Experts of a small language model.
Experts: 24 experts in each of 17 layers, 192 squared ReLU neurons an expert, 2 picks a token, a sigmoid router.
Below are experts of layer 7 (counted from 0) of a mixture-of-experts language model. Rows are named router (the router's row for the expert), up (a neuron's input weights, with its number) and show model dimensions 0-159. Each number is 128 + 24 x the weight over its row's rms, rounded and kept within 0 to 255. Numbers have three digits each.
After each expert's rows: a language model's description of what the expert responds to. This comes from a sample of Wikipedia text that the model never trained on.

# expert 16
router:119115094137120120148140113176139145137154162086120108094087116108103112077150140122129133098134105083145137119104095120150119128121150136053113124123111155117076174126117109155136143132122133109139128133140139117114108130126123166105157133185081145132097156083109168099167137180121150088136101131112135125141137097113148116136173113147108120126131159143141194120121134153129157122122105163152115123109141163097127140103134092099139095163143131122146118149097160134144132158081163
up0:113109140145121174113128139149148123148129158131066139087147125122130102121088120100147112155076157133152151172129142135123143116143152114153108123133075078113107072148139135122121109079101171167156144093143103147126122085139168153113115126124166135123157146108142095074106140120118157138131130150110104154069088128148136153125125096107122156139164133125099136124125082138160130126101149136145098107129079099139098136085108107114148146114125133126100144147120139095164118149099111
up1:163138134133157149185091159170116125161087163165135092104138122105157102163165153126121125156125133129111163119068139118148169133146110087110125101135141161120090125153132073119136127133112128121135130131160129091165130113086093169130143089177115109131130157107123134142130126151078141110124149108134116132129100133105173152074126123111111148126135137121151111145078111151082152126134088102098090115118119149122148128112132131129072119152161120095142141102116141108169110136125121
up2:133129127123135096139151131107113152121163109126119121122142096123122149131125101113158112112167140143112116116094132129176146132186153117103141140118150117163079159102157122140139135126071100156153155133144172151127107133114106133153156168141105089130140133087106128117165211137134136149173126116107109145117128103074175146126154111147126121080127165155118154164102122080169116116120098108087128137148142147101090092118124109111148128157118142124112134162142128130147154149075122
It responds to: Numbers in tables. Numerals, often first digits, in statistics tables, weather data, results and scores, such as 56, 22, 43.0, 8,310.

# expert 9
router:121115137107131130141128115138125158124128148108126123135115164144146115065163157142138123090148116120138152124067105100149151158149094136095120101102123179150103160129131120134132093118117120130157121125129144135122140113146092121127173129124120133090118121091137144066183129127130146133119133128127139138180137126168116175145158159142070096127139138125105167157157145061114134139096165106110098131118084154125115137132129101096192140116154107134151118091068116101132132149116119
up0:172122126160146159091121152101140123158160127137122136125122156119120164153153144095122146086147159165153122125052144093120152117126122153117192135126128167150154120122108117120104127115103118133108167142129135124125085147097130096147110116182119159140158122102119142156158138150099122091097153112138143154096102129144107142150118093126164162151107080145145187124131113134128164174152113137097115116152134121108112102101154156114118157130140131151111152148091125138082139090137167
up1:154117149104135129133118137114128156140154154099101136128118127112087112106136071093116152120097146148171121174141163098136146099166122157106152166131098110150082132099077106130141111113150132089162143118099146119122132072136149149127118109163122124136135140174154074140184135121116139114123108161151108137121123164120089153121107143146154134102105133116135142088153156114135106106113178141095104125157144135148081168104106125111146142117109095152179170133131099122129118125091151
up2:152123137098136123138113143141130125135126147095076174168156113114107122148142125149131130094153128084135151080131122163148162137127138117121150102085067111085131139142125087077139118107115121114124116123130131149171110110055123108106150101133114153121128096167099152128145177107110162139130096070114110131112076088127098122117150118125088116103151125103095135118129143143105150118112101089127148115121092105113146106115135123100092171151167129118144159140182138126121123122151133
It responds to: Numbers and units. Digits, decimals, degree and minute marks, slashes, and minus signs inside statistics tables, coordinates, and measurement or density figures.

# expert 15
router:135133112117109125174111118137124115144135132097096113126103108187137145137129128085143140085120078111133133127143124119129170109079076172140133154115137149136068098129134131174110112132163099107140123106138132167150120148101110150121111136153156092136120120100098157125165128145147142128117115167118159117128101141176164152091158156124134137143131152115164126110139158157094156111135144119110147121149146166138174109173120177110178108129143169164145135156141105116180113138152115
up0:128110104136114098134151136137118130087118167085107117089116121113109103086104141109110110072128105106163134120134144065157136097095174153118103116179111141095155124168130130151097126140112126113139127108133143146161123137156162126091150163115131110127135127079148111118103135095134123104099163144090207131120087162140117145104155151135063112126134145109129086114124135143127156177086138131102140103114142139142153129141088145131110120144157154138138120117125124171105152138150115
up1:140135139142120125140083142152089137094132136123074149170160102170139180103146145133154154162151119121115158090137142098111159185079134111139121167121117167156129141124143123123174134129114115088156116131147113162144140165118128138126106130128163115121137107145157175120111136115148089126135116145140125098153099096136142154131160151134114145108148105093135132067125138155165126099105128132129188122112155174126141162098110098137158104124178153127159153116114101125171133137160127
up2:083169163119127106118103119126110131123110144138132120133148128118153134133151084133094135092146160132158111112135089164178150084098120134099116124073117132136098137137132122168122083132126102111103128155120095130143147139126142158135149088158144100176153116087140143174143114179139167109147092075162133118156172093149119152105142102104123166066126155125108144123148157125158147103114123112090150148121131136134169093115123119179125103143130126164127116104118104151106117125135127
It responds to: Topic nouns. Common nouns naming the article's subject, such as film, season, album, team, school, and heading words like Books, Filmography.

# expert 4
router:120140089148158131178144115114078106138184181137130125110093141152149119070118111132116110142124140107121128109133125141130138124121138142091105143100116110137099097137139114110129099094120154126145142121120145131132114137138137169143115092150104160123122142125136100124135144124128130111122175132147156149105173124102164199085119155149144132116143116119084149137094135130128201159099149163173134149183099129118107202142095102126146124108126104123121119094167165142130113129115142
up0:139142114150139114166109134168132107147134128137149101126121118088112119090124109102127120100128136107167137159115119174117167129147136150139089144125128097134117157169130091173092168137136118113128119091144155107141133091128132123144145121144121117117109113106141108055117154116101107125126178097133121108084134122097189135122123124104069107117106109143107098182117110114131111147127118124089146153152128152184178122123097100139090124130161137167172149179104143135115127095142117
up1:096123132132134130155156089126159100136143159117164098132129162114132162125124138121118099121140090131159108141112122134148128115146147097079151168116110131171108163121152180111140147079144127142145072077074148110168128160163117152150143178140133115126151140161149158106098156145114153102107097136148136072113107111180114131120143143160138152108096121163100141162151116126149136148153105162143124138186140130135110126123138138128118115143102103167106129083158151131149122110126103
up2:139131106079152123127163164148129129137121109096107126115112132158140152102081131144110152156106113112083150130167116104094136133092130174084112107204104134121142108141099093142166148089103113132169105137136149152130168141143108134103124129141121076136106077116123166107123116113143152146136141105127102182115142119138136122117128152138132157107082154105104167122157140139135121151051108111111130119118123132108099149094116127120132134127096105146129158120106157170154144159101156
It responds to: Foreign name vowels. Accented or plain vowel pieces and first syllables in foreign names within sports and film tables, such as Gómez, Göta, Røiseland, Ale, Kim.

# expert 19
router:127147141132097140133110122140138121071185120121074132115103129117103136105110114105101125129134112134110122103156155145136130121142150154147106162079142162165128112072129138131131109129147136127158156099133128130101139107130139098089112139161058142132147066147149129136191161133143100074146131143123116133091144115125119163107103162127130128140130113163132116171104174128115111152119124125133174120173086148127159118115097121135136099089102151115148131114100158099104105110083101
up0:136149110142108159098131121148140129101132112100118135150112108104093151140103112140147159089146129114112177109149106153118156075147124125111144097083146153139114092143158110148138138095132169148128140144161141135111119089131119094077121138164131144150113106129132153089154114105078116126121135138164133137129156095144159142112173086179130151162133126165152157151130152149167109133123118125150141157087120159170146121104130100127101137135073181129155126147086141079153091117130136
up1:103148102123164178164108102112116105132117164080108148076150123158128154115127153119143103113144151134148087136149122133133104123158160135130094091114117125172140121147111109124126157179184152094155118117094121169113114118131125129117130111114122162105113094140142118127097091105109106073130124134150143142144112117117163140127155113127144192111144146140086126122140155103117095125119109103157170143159105132150121104126081130089151127167125153132061098152154105161116156138149117
up2:127131136152100136153141142148108129126173110101115102085138121149142144123144154108145125085105077142116147152119168108141089156085073130107152099118126150168158117129158126142133104193155102111173151137131116118128120138113123125105120116147131107169129136108117109134130125130121086122136130163152189102097166165100143093149092123164153099088147133164155122128108084095110127117131128161154147196149151142103130161113144150171098141092136146096128128123119143119156124149123124
It responds to: Rare word pieces. Uncommon inner word pieces after an opening letter, such as n-ost-algic, n-ob-le, and stray byte pieces of non-Latin scripts.

# expert 23
router:129148093167125115135097128142121118125170091122112123103117085137117138107143152095105185134143067140146129132054171078130115147108119140125120095131112156156113152065155121168139141126116112122127138145122124138148106121108098104163124124106105040151166120113152123095108137157121109141135099117121164131132099145145137168159173149131119149124136119161160151120100161133116126085144086106166145128171146134133113136153115116116111148122136119108129168147101105137138113117131113
up0:117139088169115137144135161153160140146108122159150136083170098138110189120136134152140135127093131099108124131166135123144099158077160153173145114173116160114096137119122158136133154114142106076143100141144127109138112168144136113155135129166099111134127079117152135080106110131133086104086120136127154127126088113145204109165152134164090127140117127151150098138113107143089156099101107121156112128146116143093147121098107131127096150148180116111139149125124148123127127126146131
up1:148165109106088153104126120106153088110168107132102148124109123144158136170152068095113154138138144093106165140155130107133095144133121150154124106116137152106150140140114141141128151096160113108123159199146112127095129115128160147108144105143130108154075108116127104154138175110112130116184123101119144118121111154129141137123157148076076127166124101118105154106109146122130102114145131094151133137132124090132116122168094111139137137121140142103119178105115144169141072166142171
up2:122121168087107159111139133150180127111124127111134124132136088126180118118158128098136145183184091100140153119107120119125115140146120121116119128088085133166124173185097130156172143179082186150114117114099152130131149108135108144133096106130107129177145154139110122111123160141148145138107145145114154114101097118115191104119131123093111133115128136145135139112128106078143153121151128146147111148101153143134151144116135126166132110109174141118115135132140128126101188160135166
It responds to: Prepositions and word starts. Prepositions and function words like to, in, with, of in prose, plus word pieces starting a word, such as in-house, aff, poss.

# expert 18
router:129099088144105101090094125134127084138133125142118117125142160176091084155146080121121137140134113128118140122123115112124100171085103130138095159146151129154124158136124140144127139108082083134106115132135094143115094037129131114175126123143140115134144134148085158127129131103120075113124121146145110126111138132170135153078101106150129147142120128115096146127135128111125115127163095132132156138111107090068130126114093101090132155149129092132154129135075133106175112137083111
up4:089137130103111146132106126142135112140132120149083089111143175133119142126100095122139162136098133128128093083125122117192164186174144138121140116161154180099126123108132114165132111125100166157126107140114115147148131109136140163109119130066148128138119110119129139159125149154131055140146157136124121122126136128138168141115122182124150140137187118115139132135141134126110102186161070122126098127086113093135115149081149129094145134115149116103151153117166118144136114122101141
up5:127138125150102149159118094123136087163169152144126126116104117165143153090114121081143091146183097091095120143139150121162185109169124145117119147125128148149132082135145136096115117132106116169130126132107091132138104090148109155092082101135132115116123105128115154145174086157117111119120122155152104126106115132099160156149105113149147131140122131099117122118122145176121133121115136099123108184108114093071114115134136146137121119207121137174129088130127097099105110130114152
up6:101122156159105111086142106144148116131158119136123143076162114105133125120147108100149138103092127109101191119139140093082172143118114123117093115140100154135129095149144166131098140112080092160122159104154126115140136111135100162134110118145123129156146155115114079137104107180164093154110127139137137151152112127146112123112128091080134092143135144097134089124171162131088140108128124158134132136123101153125155112108138102142146168116112098143131149109148132175142082182088145
It responds to: English place-name endings. Ending pieces of place, team and common words, such as -ford, -ton, -wood, -ingham, -pool, Angeles, York, Wrexham.

# expert 6
router:128144109074128144129122127208126116148129153115116133098093079131120159133125159124142135159138077129121130114149157110114139126141073183158136121129123130120069122145138187128095126141097153130129144152138097125134101121157130135121176138132094136129135118100130135126131144179144139129103120140159086129170122107094129127140134125131105103120146176167152156082086185105121182141122144118113155123122089150125108117174087121140141091161140153105128151110103110141133121134119130
up0:175148139128115074130109146117116126155124117180101089101154144154157140129164135117162120098131129137095133135104136167135129085162114147146133127144145117145063154189109146133122122093155112109161127138117139150111128131190135099104127127142097110148154116111124111103147117148148114135133182161114105154121102114129164136076154135112065149110103153101135111107129155076170145155078115106124091146130111100136120119106122137110129125117158167122109147143107151133135165100122127
up1:130124112128127141134071143131132143146103119161148141157094105104113201131137143120137107163132109157158146137113144149108134117139121133150134147103157079165164136144158150129094168139122154066133155137085118137133112124143131147161101121158136106128098103114110077111155141166139083120128144126154121170114159145109159123149169135141107116127163119099165125083157102117119134107109114123094139133140169122105100100122176126105150117130116125137180152107079079103164129126108154
up2:102096112113203134124135167163113128115129143128053137101150112111138155147084101134136103106162115087147139119106105130142143108127056092127119152135089108151102124135096177148091083115158141133153155146117165109131122091172144150077135121116119084179141150134162141162134102137109132119148120161139118102166134117083145114171101106119114123100112149115135105116147110112110131134095120110132088145141101147130112115155157115129113125134107125124120127083121107132125134103136142
It responds to: Determiners and quantifiers. Articles, possessives and quantity words opening noun phrases after prepositions, such as the, a, his, its, two, most, many.

# expert 7
router:121095122122148147117126152148128124143089142113135147125137114129120122096131134080102106080127151094168151116083119126193143094145124175105127138127171154136120149150151127139139102098120149130151153112147151122125079117139128183117200128138133120113140138109149094119156187154118133112083146149122127131102164104124121130141123132127140174110141157108099130117135143176110127110091120111140153129104149147116156141118087167103119108144113121093118129050138147148184125138135162
up4:095131117125099129136132124128106149130101090115147139162139144109094119122076096098139109108104129085121122153126127123142125122132120094147113146104108140171124131111122132133125126124117104146170172124136089087075135115130131107142106146077130098125145115135161139111126139109121142122102098156097109084139130121080117147149111134142150124102117135105056157139104104112140110138142190157125131136153160150106127125158110191078118133161091151136083083138112186140103154096141091
up5:125091146109137159148160131129112171109119116155109160122105153164113108117103149131127166138132149097128141130108162128156120097100135140112120166132090128143151141124100115169132090140133158094149113118137100112127101122137192151116128079080121109117192132113152124147134147121121083119088116099126131150140160136163128136103077134125114129118148067174145121083132132138143147120142133111172105161086143145180122121122163160135116076140148162111150146127106126105119141166099159
up6:122160129089103176063129152143149118142098129073096145106133125118094135129126117145092136108101136111125122131131132145128141143088130134149140163114100189134095145145116123116129080124100114146148126145096110148168125127118117164119172149131106095111135134127111105130129143097131133070111106159163150105119118125124148122125116116133131151167112142111099024158121118126127086171156138150102129122152148131131132142136135171098134134128098154086167107144095137113113151096158154
It responds to: Table cell closers. Pipes in numeric tables, closing parentheses, and line breaks after minute-marked goalscorer lists in football match reports.

# expert 5
router:128168120088114169161113141146132076108130183144127139100143065147149129137143146115144127148117145134119124109132154104144125125122128121119110137125107116126111110115120157149157087070156104114149136119138153127122134078161043100139153114137132091124141131112133103095112140124135143116111115105128128141094094115132098142161173182143118170143086186131131146102163121105083109105116146119099142133099106148137182166111110093127135134155158130132133141112090139163131119124093143
up0:087115158131114121145106118127136136092113069142102121092129158142148047127077087128122119115132117107134136116110116170130153108145155114096146122108162152124115069155103129134102088161109147128149158137137149133126139100135132174111135125131126062137096169151130082167107102160143183127119109113132127125146142109108091150147137141160138110160139134127119103096184104097096129109116126097126108110134112113114121109110092109132164133110150118149089167119106130115155110130110151
up1:179144100100104099152101165092128147143156092140181130143097088154120108114133159144095085155148140086093154131130090113122108110140139124131119103136093128093180102119134146121128097147139188101139161092137142131144128142137106133148137127145141116123137140141109122110114091126168108158125153138108136145149128164147094135132100104107116121133116117117086151135129090135089116142058127174132120163128122123122084133141167148107168132098150088115098126103102081160137114140147152
up2:134158119140145142102128137148126155137134157151161153121141142118136127146111142096160128122125131139167130093140120079168072158134108155161071117104158146116082166135117173116153152138086150129147117132099115095148141098157122104178103083169147099147128141140151121114099082144146147171127139112098123153144114150132155136133082145106119104120133146141156127108136175107105173103087154096083124112114137111114152132126103112127161142105140112118116125062132112087113119139126158
It responds to: Clause-joining punctuation. Commas, and, or, but, and sentence-final periods that join or close clauses and list items in running prose.

# expert 11
router:123107144069124134131117144099146134090132160148079141111096101123091104089118139124101138119134088136165138124103170091158125112076124152166108079106143145115112125114112131133124110134133107123135153136139072131129160128127106115149109104131115111116133140108073126139145124135139138125131110159142109116148119114187146139110102168127134097105118142166181118113193146077139186129121130139120102118096137123132139135120122178133134053134168146145145110134107116127167123124112092
up0:081084150113124173118119102106145145118159144106123103119117121177121107100109098128119134142117119104122166146120139140084121135159118123117183125165125136140115114168098088165120109107136116156094223134109123113094131119148126142172091118134132159151109116127115083173152125131106126130088143098121129121139130096123131153102103117127132125096113135097121120104143135080116166131130163153125148090118115097153112096120171143135135158132147164122169104074111125143147153094114108
up1:089147166101149126141153123085138138120110145157083112111146087097107173153126106136155110122142189118121112126123155126177122199095139127170140124108113114122112131118133123120095108099111135133143170132137135113130111137107080167087107082154151111104130106141118127124163129101153150129175094146134138097152112128092116132140154126146109175175154126180146122152163127158120147119178107112123140135160107140098151127158112138144148075103122168105110123163125140119134134128141123
up2:192092145121153128137104171129179150144100116113135075104112127141140128138137148082143147112168119141114151158046124142162127128153127092162129085139115151131138117134123105183135105150139166127087134115122083099112144124090114143155147118114135115138114147135104136099158123141087146166112083120110170119122149152141152116101156129132122153118116148100153124121136134076115143148147123119120112106090125091141129132140078118080145114104158101135170132159108129143161150111127106
It responds to: Word-start Latinate prefixes. Second pieces of words after a prefix or first letter, such as con-, ex-, pre-, trans-, re in concrete, plus section-heading markers.

# expert 2
router:132140139107117103122142133108094139118123134154110135118139140130096155059182134098139093114142134115135120104128153096136110124106104129117130032111122147121099113121152130124119104139123152120135143117117113135125130136106084159169128127139118127145087100091102117100141127122100141113128146156136176187112100138086135181172131188138128113104145126110148164088150137102123128152121105193111134114161170120145116161195112143140110135103132140142122149127129093146113100107131121
up0:158126101137171154131086054107146151092133123160114113162123112073148159120155139137134115118132120127133134140145104149131115140084107154098135103137138131154122147104190145128095092073089115140136142138138119126177150125109111165157187085155137131130199131123137119107146110099113115115115151099157137129155104152149134139158152115127110149125124129152153142150122124117135132101100125146154172092113107097114145180162136116159142141135116113124115139127101146144163097084156135
up1:169104128107115140173151132160130159127154089143128163146119159129159128126128140116101177074118129101168109124148121096139145165124118132078155137098138126123183133150113138160104110124135115095135140114129145122136126124193142100162140127134162127124100087132140124148112135142130103076131139105121149060173160123139112153137121137171128125070160139127153120103111099098098158145116112103088142128126103150150136114165119120168105133145148168102137122099165143166142093153132111
up2:136160147105101127177145133114091119109120147138114153111142129136137102087122141077131106117145101111122106136150127112136108122125105127155115137107138104157107121114139154183104118140143128097145175131136089125119104169159132143119166112135125157093097141138094135149141115108182107107178132086128114088120147169104094132175137152079071153127120133097111157158106126160123083112126167093116135125147124132150136122147115162129113127122113106138067182125115076174126111110133122
It responds to: Non-English name fragments. Letter pieces inside foreign place and personal names, often after accented letters, plus raw non-Latin script bytes, such as Pölten, Málaga, Viille.

# expert 22
router:139132111098112156169105142139102133150122113125097159127140152142153153148128110094092145135137125116156131143096162032109169168137127148136131145131104114119091120077174152125095080142122138108153140148133133135110128146141060133164154129147155134139151151138092120127101155097131115122135134158138186158195131115129127136152117141125133115107126145149150159132145129163108115108120100112122148122114154134124122147101105108094117136167138073113128133176125138103165099111106162
up0:129164083129139115150139127147138099127102124135103102162109103094128092131118149081138171114157130119151103124121078065112126134094135159101095096147166120118134127130131096152110120120146165109130085124083116076179086138095142097129122122155124118143138131112157117139108126127102119135065101155143125136103129149078121161145149107102128177107133099123123104127123125117161171111142146160149114138075166141136111147122122105113117098139119119159113175130160148122147159134154166
up1:134131124134147186122131145094141133130140132129161116136138114099171149129097122079158113147135135107151158174088100100152131148081184108145108115145111143126111136111164099131107110199134130162105133112146139128136176106131113136126139114160129110077120127116087062131127149132094147094130139140116134103137146132139129106097133135085142135105087099131076124131154137115129110086116132119127134156104161153096086109118121143099175136118138116138110155117166109131079140093092155
up2:138178139167129090131109159128132080124163067117170127067146190129123143161122133128083136155134144160135139128097166144157148113095075149117108102129162143125154139170138154077118103126102124125112126119141111103116122096137080124123130130110110079130128150152107113141147155130150093107121125138123127088141126099186121089127131120123135089096110123145122136130131137114104133134150119094125117152120143107088179106117165160115129124153120119070101144113118138111096109126135153
It responds to: Months and in. Month names and the preposition in, especially in date phrases before years, such as in January 2018, 26 April 2022.

# expert 10
router:115139066096137115180136145121134077095136100122084119138105110111094139144120124142107111128143134142149132109145168150119142163124163112141141129117155099173106074092107114154134102115105114111153146144151137152126101130115136161152135091130129114136146106180103134125112152114050114089110160162109156122128146117153106166123112121128151178124145133150146096099128136147119160158145132163167148160156145109131120140135142095119125089190137101145118157125113132107123112091113172
up4:137089140138127138136117086161132131110166132140109134143138144172057103135138118103124123071086167119132066103129122144118153123137176076124099154149160121146128088163132154098118154150118149089104139132124152131112118166115118134155138101119105127148135094152099124120137163087082128121109124124172153110109126116124116157119135154100121136138167172147144100128148108135132131130142111113136129119167084158082109124143163183095113136148122130134093167117091127099142118120150163
up5:153130152098125078124135183157081125117109126109100130160133112145118135143127133097122091123158153153150147128107177118099109089136097119108096143099122139134114127115136115100151149139122096124155146144142152158107095113109182100090183085121152167137074114121144149123123136111090141132082125118095168116121152107121124089120140126178124147097132134104098122096111099126184142151149112120143126136122150133105149108115121145098103132138145135125046118130111117113139141166094158
up6:102097083139145115124142182107094153128090145123149102142110072057139165124117122134172115154128092099111134113180125109156160150085126123126139129113147145125128104105124103105119126125157109099140190153142142118168102103125113188106116131138143130140149118126121122127122107134067108116146121138119158145145134081123038117074119124118140132101123153162114147107114133155127125093151142112119125152151129153121111142110139130102120099128136130170128148118144150126103140104152159
It responds to: Given names and J-words. Common English first names and word pieces after J or I, especially in song titles and people lists, such as Just, Jack, Andrew, I'm.

# expert 13
router:112128099093123125152128135144117116098120156109093089101076134170118119099130139133058142123141070128153134103136133121168127150144131118115125135125190126162125119138149132118149139097084143141131141142142129141135146129121116124129101130114123126108156126133140117128176152160098150084109119117125132168177100111103131195088149140146140139080152120083144130140148155099118164155121129176124109150116113099127154117119062159129176074149124135126137128133113130106164140124144175
up0:110091116071124120118120159120118130132165135142145160156108134125095123161123135138123099136121126145156137107127119147161120154164113120155109094125139144112157141149129080152119152135098143109192119154070117124087070121157096140124167122116101136142154099094079140113123130138129134108135097098134164077157111107126125095095098148093121098180128121119137096134143125093079091106092169182139127116132122141123139138118139146153133112118134142106129119136172143154136154128147188
up1:090132111114144147125127118104147137174122085173129121122152154116128102150193149091108140088103081143142144090123181083133146100137102135149127139098102137104099125094137136115121176115087165156128119094145125136085149126114123118110147117115097109111140135123119148143149136158118177129139089091120189105146139129139110139167164163084110148138127125095108099138183116102121137120119111172115097127145092128119116129132170095131158125136124133136143110165096118113166117108149138
up2:160154157152123135122097092134106126091148123129090082172102159116140105164143129102116140116123097133147103110110137128127157134100134123112159111134111130146131148093172097148131080134124148107122143140150115078166123152119139156074115095123129121136143127128112126134177139176086125141105099124165123105130096112100131177151178128154151144133116133090103144141160133145096121111090159141142117122135102166124141136146103171111159178110138155147115139113123159152135139071101187
It responds to: Capital-letter pieces. Single capitals and short capital pieces inside acronyms and capitalized names, such as TD, TGV, MMR, and DF, MF positions.

# expert 0
router:084142143064108126138123142111120136146111174095106112105134093124111161132137147115114145155126096131131134112120139120114132084136125156066145134125114120137116117121129179124129134120122146121149112096120135133135100117136125154135134104145111112123107041158141164115168153100132129111130136129122203187098093113139109128130110132133113107133139116150155123088166176159115126096128118112162122137115140107130082130086140088112147125087092081111143152152125120148198124154122132
up0:111182145138094138096152112133143095127132152140102108088147137112150127132166169149142139153150171148164184072121139140122118115138166116118140124103119140194170116118143172134141165121130132132184138153112172158131166117169102145171110143116142115114099132161136108121151128126150134130109169167131136144094100085131131115098140133126155151116124123111099154117095080135162153146103148143137145092112169157131115101095119108121137103120096123121108132149113132102170159142102116
up1:105102155087134129169117146107120089116143132124134188104141097116133155118170154092144117121151120126081139117148093140150130108132122100140140133157113079073134115111134115132055071095119118076128161105156102136107153129160133117112142141147134131159097134113101085141148127088137112109044131137126137144107158149106118110098137147119109128167147131090124128115175123146093135105096092126110115128108131085144139115136122129153149142128110124097124127170159130114129131140166108
up2:096131148143123158151122150112096125178090114150089179134125115157171140123149126160106116082112151089164156083114147091129130108132126175118113116128139146143146149127109172119149121125108132159123101121068147103134122126143120113178154103145155122120173128112151151100132138161107128114148084120139143152118090128166119118088126107100133136110132112159129145112124154176122141115114127104159117168118140100128141107078137149152179142143105132135122133200148137127133077108128165
It responds to: Verb past/participle endings. Past-tense and participle verbs or their endings after was, he, or were in biographies, such as released, drafted, served, -ing.

# expert 1
router:138099114118116218136141124116132136114136127118110125126142113099153121138123063136114125121140133125127148126090143110122127122136066110072114129122136092129106138096154121126123129083123125131162139130146140132103093104135126195159147112130130074068130094111091132127114130116116112141126159125118124113173133114105114142116074111150097146155137114136137120124163132052150114129148121131117161135125134137132165154169068141108132062139118156107145122086097111135137119129149113
up4:130141106134167109164114128125113137133142135106117141148123139130155136102132132100137139165119130131135177140099165133115083182127157158128125092130179157134129151151149142096112119159127131152114132117133123100136134101092100108164171145128121107130132172160124147164156131146115104156149165098110194119115110057111120129101161140122206144099105117120107144125141139109146084115139134134107188188145155155122145138146111173125084114129132143106132145149121109126120132138135091
up5:149129118123166094097119164096127114154134154089111156191169128151108098110159129120136087115123173119132137152160101141116121130133084094108141153077102106099142155153136098138138130145102128119128113132112125134122126183128099124091134100149163136147137168093151100081140183138130113097104140135165126140103136144134184105144103150090130136115081097084122120121168157124160162131140079141128124139129137144148130147123094101119108137171151139119116131157144125133145131094160157
up6:163161080130069109142107147130128196116121152081124103136166136098143143148131102095130135114132118127136169117141144123147117119113100144127127120111145127122156113131139144175168153100135134141137112187102139143129132093148115165136160126094126078104125096130164141075137133160108128117122161182143120127097124122144177105125122125134150160185129096105148140123142116144122109096139136103129088123100128126109113107131096113094141114121094163123121151082081115125171181135114119
It responds to: Label-ending colons. Colons closing field labels in infobox-style lists, plus line breaks and semicolons between entries, such as Competitors:, District:, Born:.

# expert 14
router:150139143128153134146159136127126038091121125092128096129109058166132153127120099126104148165158103123124122124072139124109130166080153118140100126136117116151117105122137163165139153125125154117130153105093146126132109127145077166109093091113105146138124111116107106142167162171149123150138152132133119106145148128121141134132119115130129095113105145176144161153149135137120115104130134118114104144127069162122187157150144142149156122153156107099098180117162125137162117110121120
up0:141141102126087120159120105134154132132123113113148096142139154138158106141097136106140184116115110096150140106135134124095133106111142117209185137158121166100110138141136098167111133108095138160123166140152121164108123100154128145115127132096066114146181090119117076123145142082098135172173120131151133121078117085154131168152141129100135141138140121104144185141144117116128160159103114145113148125154139133137138163128146108123157093123148154125128146107112143135131113130091101
up1:157155140118128099129144113142119145106156128127157112133078136139115150113109077095140163139141116130122174156146095157142183118091102134165096113140111118147143088121086160180124145140143123138155111122101125136128152107125123108097129137129145142178072178128097130141171181125152135146123136109124131149144115131153142154126127121146154083112111146144155129109176168139205127131149142120129118136121113159070143119126104152123161094094143156104164134118120092143115111097144127
up2:180131119102137150113136116122109078182150099119144121110150132149083140105137102088101121142136141148118118101188117146138172121083134126127125127107135141117126114130097128138157139071107113139149110105129110142126104162148152141101137109101104170129139159188118125160105201160150116115132139159148113115142124119094116141125117154176099073153151068134156157134131115144120118120114164130127117127134129151139141109164110124121122121136133088117123115150163106174111108066147112
It responds to: Political and civic words. Word starts for political, military and governmental vocabulary and hyphenated compounds, such as government, national, military-civilian, Russian-Pakistani, communist, reporters.

# expert 20
router:097130153112135153167127143115151124033108147112130129086140104097113109145149101112145162129156124139130156112152103157172188139134101148147114148109160083128139119132123141155131123111093119131141178118162129149098142124172122126155135127125118134152161102094152155119142158098159124089127094139146094125152130090120109118086128100136099126098080134160153119121145109106123148060147086111107140143102123138122139122114118178113147121162125117088134175112131145134141119114126154
up0:148115153153114142149104120148105145107117135106112121091083126113093125095116125111124117100160116105109125095127105112068131109128070123136154117081152108125122149131099131149146110105142140122123131135139089164178121143143129147143103129146140129105078136129130111141148127090169167146191118116119126113118141108100153109127149165141124085105103144126107131140111120138164120127099126133099109103119113135146157155125073152137154116168174134127064171100161105162120206130129145
up1:138146128138087152169141135131114101106123107089121182090121094178075082120159108111118133125124123117133102125156116141122106110147141113154142168089147182135155106097073159136146118168115134137160104108120109145148139110187134139094146108142073154093101112130149108137123155124107106141111150112085120149143135153171120118086107099144131137106117163131116155125128121097133132169141096125153112128132126104120158143094079144130149134128118094075176106107130119102108141125124124
up2:145077111136091122133171147110127137062146106104148122121151125113159117112124132080139171133142090144146134135164157152140159126153148122127182139139142143107141127122093138117120119131072112137130168107116098130102094110124114170103120120128120131158132141123084111142124145124108151107108125153133149165098141126138094127099149103127116106103110157194117164162149137163150141099100114091122195139176128100071146108131100133108148098127121150100159147119163092125141131151144132
It responds to: Function words and possessives. Prepositions, conjunctions, possessive apostrophes and pronoun-like openers after plural nouns, such as of, and, 's, who, These, Its.

# expert 3
router:139129110079124154123108101215160109124134110108117111124106082115106090116138108140123125095133095135144136116156117130118157168101119135096102145120159110127135090108109179180118134084130114118111108102148138121105101065096129103091101150119091113129119126107124113145142142093115079116126123157154108141125096134134141117145147143104117095134144165104166187121119180102108099127149160115122110121140109080129089137125135150111127164154130117111117130149074123141117100137129105
up0:135132097111097056134112127115103103104129121161151119128165120149136128157088138119139133144168166139181126108131171117111111124120129114120087106137168110129107119119119130106120127089151123118098126130171110104169127106098103119112135137178115161076144099118078094139112140150141123128140153128161176154173170154131135113112127138117099096146118166173135159164125117114096149104118118165086169126141156099156113139086108134153116116102144162103131158118151099115145127146158110
up1:123129145124115111133113108148114148104170142097174113093117118097111125098130165123106137192114163125133133129090125089128118135134160128122109186134140083104112107128124125181107138116119086113099138123130125095161135114140106118108113156120108106121168149112103153139165153130126100124124182105109133137136096136138106129130090158116141117150100116104121147134125144137091126172122164119154108172177113149119099108150173181117073074146170146142136159128148103111123074124145122
up2:118104134093129120072103137144152161134130108161153129171069076145111143102094117158129161130143065130138136123131180093191145118152143161105129148143104123104128117161125180128119132091099156094160132091119118106120110079087102131123100146150160111109137121136124120118130140096149130122137119126129138164147131107137134107187129125051119145126155154142146162148098122095141145156133161131135122097152113113123121143144137135145144167140141132165146136133150138120127087110149130
It responds to: Mid-word fragments. Middle pieces of common words after a short opening piece, often Latinate stems, such as em-ot-ional, syn-the-sis, prov-ed.